From a checkpoint of a small mixture-of-experts model trained on Wikipedia.
Size: 8 layers, vocabulary 8192.
Experts: 48 experts in each of 8 layers, 128 clamped SwiGLU neurons an expert, 2 picks a token, a sigmoid router, a shared expert of 128 neurons.
Training: a variant of Muon for the experts, 690M tokens.
Below are experts of layer 5 (counted from 0) of a mixture-of-experts language model. Rows are named router (the router's row for the expert), gate (a neuron's input weights, with its number), up (a neuron's input weights, with its number), down (a neuron's output weights, with its number) and show model dimensions 0-255. Each number is 128 + 24 x the weight over its row's rms, rounded and kept within 0 to 255. Numbers have three digits each.
Before each expert's rows: a language model's description of what the expert responds to. This comes from a sample of Wikipedia text that the model never trained on.

# expert 27
What it handles: Descriptive modifiers, heading words. Adjective-like words and nouns in names and headings, such as American, International, Major in the Major intersections heading, and terminus in route tables.
router:149117141129128108146111104130141138154105145113149137183106127112135138136145140132105134170096111129129120142142117135167141158159122108159126106138151156130207117110177154113132188142138120148150114109106104164120135096143126143112081137117093116117151117108118123114081135114129168152089140168140122175099101146088142124159092132151116172134130145140108119132081120106144102142161187136097155102158128152114120170121142150144128157130119149162089110094122148158105150152119144127090117138128118118181177138101108140127101164140120126094163128148127138086096123125126115111097071149132147184182137137151137121113140122172105111110113111118106115136109134106123112115138122092139062163096155115087083131126115134106131141094089125176107089140130108144108103129116103
gate1:160113148158115089162100138104126160111133168168135112119125112115161185133129131151103093143178133123123117150119123133109118142150133113140095108143131139118125142085155172129162177172144145130140156101122119141157106118121100181106145121115092136121154112110143104111183171144103117101118126179138088148115122093134146153149143121163129138149130142116141085100171135094133124087110139165092111144108148178075119116121161129163113139136132117126122105117134094094137145134149169124155128128136136087113140076165088123112094117122179089129117092110111092128114133141146152119110071080144123134112132151135120177123162139107107125096135099121087131112162128073149127128153126108112124132131097164152114151096137125095141106093131103122112118119157132073111110089122097
up1:145111102135137124150126106133133129140111148125102118139126118125092145140104124124130115136166125139128102139130141137111164139126125132157172126099121107131156117123153083104150148155130188096141142104122129115152127124119119098151131164119153129106085117097135124137094115141135146122134110143113140144120070122140103102147125108108184132139142063178103177129092117152088157161141084104133153137163120091088167123142141114162124129127128129110064120107147130105108144170137141121098144112163110102079137124118137135099140074133142142145136152111160173122153175118107113153159156140130130072130161167084139108128155145144110092138161165125153155154117115155110132094125159153148174150165111159111139144133127108117121160171134170136149161174096129082100167186105123
down1:147127150145108104143138132143158182095143147132108086137101111098163120110117092119127131156141130130109128127116127133110152097130128095116128108173124111151081141127107133110133132107140136153136093122109101126140088131149122122099132147117140091136107104149143126098087107143098114172090194114095126121072135113163147132140104100124145088150101156123105112094121088131158113131138097137135140138123128108077130137126122102162129103098166130140142150079139098110091122125125127069144116162091171073134115142160095128159114109130112156102119138095166111122126094104137147148121122128111173116140168133108139107137111120147138147114149131140145120108146136087162143143112061151149180133131090128143128087123134163113143166168121128108128110143159183148082072077086116
gate2:201125131138105125128152091134097125101095108118177153122093126121119137126139113164164181119119135139126115165123149127119150134124109124166107139130122052133144105126131155107114117178130084142072104089128107106130126103157107159109088170106094135109093127130174120083104127133162139146162091168141141129127138158104135153145118146107141135143082137109113120138117070147150108138129135102162114140167138140080147133118140157120122146150093122154148103095122148142147122159157106112111154126117137141160104164126120133158073150118147112145121114160134162169132130112165152107142078166137127112110116119125147101140145099166092097122122088113150133108117145102100088126132086104110144140127112132165132118128074140075126105122132126140099126133107069107153135132090121
up2:098137118163108111137169130107119098120144149092118111111120135141119128129170144171148106142155174146136138170131130135148102149179086147118166117141156152084126108118150146109145076104138138137197077162128127174072112142107123162133128111189147146097132126099147123132131109125096121128113122101151115125146126142159124124175115090151130129163158121158099162109138150133145093154096130137090139096129123148099111100118130118126184126162149096104107117112102147112100125105105171081110169124117137137146127136123136131076167124115118131124124119103153091095126130136122135119174129147109146157111093114100152138116140094143099066106109173139137146108083120142156151104121109163127102153132121137129169123111116171143161164141110164095155154111150099134109161129143134
down2:088128132120157139152106147129120115148128179123141103127156122123127134089115162155137128118170138141102117119097133172166112129144136128070117165159107110069121089122144124142162106121160130138146118117127128178125124146134142132126125165123134136153140091143115123111105146132116154102098122115136129130124145080113159096106157089125094161126116153137171136131183157113142137112106106089117149127104153113067100100095089133171126123082127150140161150130080076171160137109159132120148093099180127143123127125066169104162137135095127140116131153144094072099130148123097134177117128101165140131092126119116152134147091122136108107166107115119163129111150103130144126149106138151116097117132110079145120101117108073099110158109156115132122150135110101100121162103103149

# expert 6
What it handles: Coordinates and table separators. Minute and second marks and N/E letters in geographic coordinates, like 61°46′E, plus pipes, colons and codes in sports or chart tables.
router:137090140150092127153124120116123152153126108167141138147121138094164115137147149097102072130139111134148105126125108175137180130121140129132100139096135140126106125112185137098111200089161144162152093099126148114134142110116132161124126180163156135097083102125192129103066140157110160140076134164135142087094125122093141151141145128132137169155156132139122078112154082127112130174136143117093150123137071139120133118104138161152134158128122124136079129115139142160111143124109146131149129135132138158077184119112106068116111134100105114109133138166141152105140103153141138111123124156127131132088147128128098134142168126099128110102118117114095106164135128128121089099163102118127104136114127132115100137185090165132119124087121134125128128092126142150148124147152111
gate2:150120123110150150198096111120091144136126106104113092136130144102170167120130182132127119146134085112114108133090085174111140143116153115095099121086139155142154138125139159167148141115126161178123083165131153125129171107140114145163169119125124143113079118093168146101104084145126103197110159156144156069107116145118147122140150121127151141140106119141107081107112137110113135148133164077134148155123149105104085110149159082194111105139113091144122108119107141127106113171113175110115096115135102114143136116139104151102130128146113159119104103148082153086140128150131156133096126130153139143119125107156129105110139121134149110097135084108127123152135137157096145071119155113147148148109128110106146151156110143148127125144096135143115146102137114137122147120155156
up2:142167189088128148104145141138122119121111127119093149127125114102124125158170111150163130134138129132150136131154177135156135100093108151199121085157094136101158146078130112155117105150099116119159162156131109115138147127171110096101128122091112120133150141054151092157126159112158136148172115114131130153145151107180119100144143120128128133145138163159153111131096138118105130121125123078137155137178125111141158119114110184106111132086145146136151159123101144140140145127177114137126136127142094074132112109115080140131106119118162129134152064145155103169132098132143108103125150102145191133117152138133079157178144152087117139165104132109130107118108128118127151134102117111151098125157124156145130103131128121080145139096099152130098137155106147113137127132123148
down2:115119191145142111127119119138101098123119107114141137165164115114101090126139109128103182136157068166128104140095133136114142126172063098148132097138121097106135118123178123153078152124116121132124164121102105176115103123171160096136183116125111166146138060147172143124118106123137120146210110117153103106140089079136155107162149119189157158142114121125157138088108147087095095115166129112138154130110149148155126119140129126086145110128126133128161111131101090105132093144154102137137140104127143109141150133135165139097148119090126128125135118117143100127119141109137120101130105137105111122135133139125158139168125135118095099125115118132126139175131117152117127101097134133184101170148133122159132152134153119103100093100113145157159117165170116107121129129126122
gate3:140124115109133123103103086133115137137116141114170102101094133128132177110166146146065072125108124121116153116167120133159153159179141122139110137076157125123108116113158152121157116088139148138119143122153096121136137138104129171104138116106126119129093097112130122057113126118103157140111144130142151108119129124081133080165134083152140085161105083150126135121137174144083106116115120093130129123118129174088138116121157167126166107091119125181098096129125116138132136106119132114162165086156162103156118102117117122153117116086142126115104130096149133084132147146131125142144139158104124166113142096105063131103116141122075116146101112116109107137138153132092131110095084155132134155138141135141136161144109191144151141143146105141136164147106096147111119173144138
up3:087114114142169116133131120113094081102131167163153093114136139110174165140106131094145113161120086166084120110152109143137109129135105097138137091167127125170139151121161125115132125094132113119152128153158128134170098128135132151176138114170132107121112095134125134094061124089106160141149128115124154179140062144082121129154123119148121082160128110127114098084113131087133110128102135129097093130116141180125118113118130135173146123094172130143113155131126088156119123115115164139064129115088111131111154130107134125107130123094096121143134117112148141147168148134092133148105147152161146133152083112104131092139126130091167163121109138133139131164138128113081117154125146125147169139082094118089124115133154169148131174145108127135119149148159120117183130120116134
down3:115108117120078145111174125127166124159101121091156163144126066148112134139137105110136113070107168135114086165115129172119131117119108160164152107123103114114113163124073147115139103109123138137175102153086115128149136148155118116158087149124114141137138108151138151094103128136139095141116121073135117135116150105110184135093130106099157084129100127107096172121129161159143141136149119124178145133139151136128150134164127094106095108094125130155110121141179122139121147126103093118083133156133139150105116103103072152112140139095120128149092115152105136156122139148144120128126155123103117127093103113084131130161095129095124081145142110149092091130160141161137102092111112078121116178159093129125149126163116134141131103092119149084168123126117158156107124133107153

# expert 47
What it handles: Table cell separators. Pipe and semicolon separators between numeric cells in stats tables and lists, such as 21 | 14.1 or 2–2; 4–2.
router:145129148114088107153123113104128113147089153148142153136117167101143159148136156124098106153088121132124111132145128138144123145140134087167102097156147125132124087107175155107109175091135106137148132094126112151139149065148110142100105129174147131085102121096140154106103161173141126139117121150143107123108169143119180106137106142152164173154149117143109112141119114093130113170143179118122148115153089094123168149122147141129141149125114155125153107114138140176127145147115152106131122139158078191148129109126118097116108134100119112109159113146156121145140107129101148112130152158130136155130119134114082104137153152149059110109132111112104121158117118119131103113168116099169108143102167083115093154198126135103165141094098113114120113100118124141161117127157079
gate1:134170144180126123122113131147138075160117164134148153132162175125164153151160152190108123152111084117143129148116089138142128150122085154109136157135139139160068129131145162099130101126140102114118148082109135116116107134137139146143136128128116098145159106109095107108137119146116094114137134135168134148154182133075145119097143140158210137146116095163125177154143126096133112126179126126138159117157124146108105108075159103156112094189098143170133099108141144135143129120114137158134081152128128130087125137101086132130131146148158110126143131184151102154123152119100167092088117098155146139116115111139120138149147130101150127115159123156120153137110138102086097142130140139129156148123131130120095163127128129083141147099116121148101125130132148133119150095169099
up1:108135190136160115136122167104142144112139131158115163183121130124146141119173130128089148153136147087107129131086139148146199105124154159080113078151139160105101080123129127168112133167155105092165167143092081136108147142169139134116149112101120095146116146128154121121131087133093113111158125154096115134116178097125128092113148143076139095122119129117144128109128106134132171119146093147138086157126150124132128129101134138087141158133108136110107156140091049136111143140104134087105127169157123105131128142155137107114141113105115118142117108099101118182135110150153120092132134088136110147112134167115136112107133127145131116116098086152121127110083132114134114085156103085155112138117147147096154121141112105114111113128164162083133093116141135103140093140139130
down1:177179120104104121136092152148121140150145096107161120158119135122163097131129156156159124116092103079152126095123115125138116167128102126123112112112086129169124123074150150140124137083114108122120124147153110119130107129141120095135123100138169097129130123164155134111104154129149106080136122112176142090118136114111113118157098176126138108126119134118132143176121150148096144118116141136139172121113123148122123139121118106103121197132136104168116210158116141121147133082108111123070088100192082120121168143147138107110081107129142122108093077136120154138111143116117100116111125082135105151135116119095140107159165158159125150164142157142152145146150149165158126163162107137154130110134156103134128142110144104147117129108116125146093119100158067147148109139132132
gate2:138069129120144165113096111139163120136122145085125121062136142130157090094123193097090149131139135132127130148127140136136131130119148094146130091141129143161169093135102140100141113130123107158138131071140148096132084122157144162132140125140133137120126104062155112108126176136171152110102081179125128151132108144155156142154063158104121084105136097154121174125108077157082144140176164123107118139154155123098133126109161103160131120157119103110101129135087099147135156144127164112130107108146137139116128133116118144114103129155116107100124134117156167175135121124119109137132112176108127107112103139098106140098158112093117130140159085099136147119108144099129079151103131151116129127159100103118145179138135131103145112155103119134155124138140161122105106168152114
up2:147116107101146144142117106109115141105100093152113166149137140115157136110168125134057150114112127127135121161111101117141120133143103134170149152102141121137122144111091161124131137093165156110140115119111101157137141106096111126105091115114115138104148128156112144164146095116138121123157134079120085119129144111160140114086102111168099146111132118132112116161154138163143083081130168163091154078149132113109109130140118170158156118170136100134114122089147161118098105149141092174178149132167133116162123104123135135139150119152136083125131149115098084131108121063168091127153099122134109144148136104120084097180072170134120094117099115124142096131124142107147130082120099107119155121094100147147125151116151141123133169141126118127093162123138066122123143100104116
down2:145130127134143181144127113139149092082119143109080136132085115179178122143160128181121156107138104139118123152086096119112144162156096141140107101153124130113119132118140105123130105064131083121088131100125135125109131111169170125137076107155114122139124108137100116116118126113095159099075132159137107154136087152116139134142120160091135112126167113174135128118143130173162151099090139133102100138124105100129121139139164130156115171087140122114151176103137103121137119145130115107109128139116097126163146126106101119163118080148139125106133082173130178141119105086156144085113098123167160084157135147123116127112111115121155110102123084110108111149125148166106110112130117094154114163077122109121125087138121134100094150148085145104093135142149150101119103157135121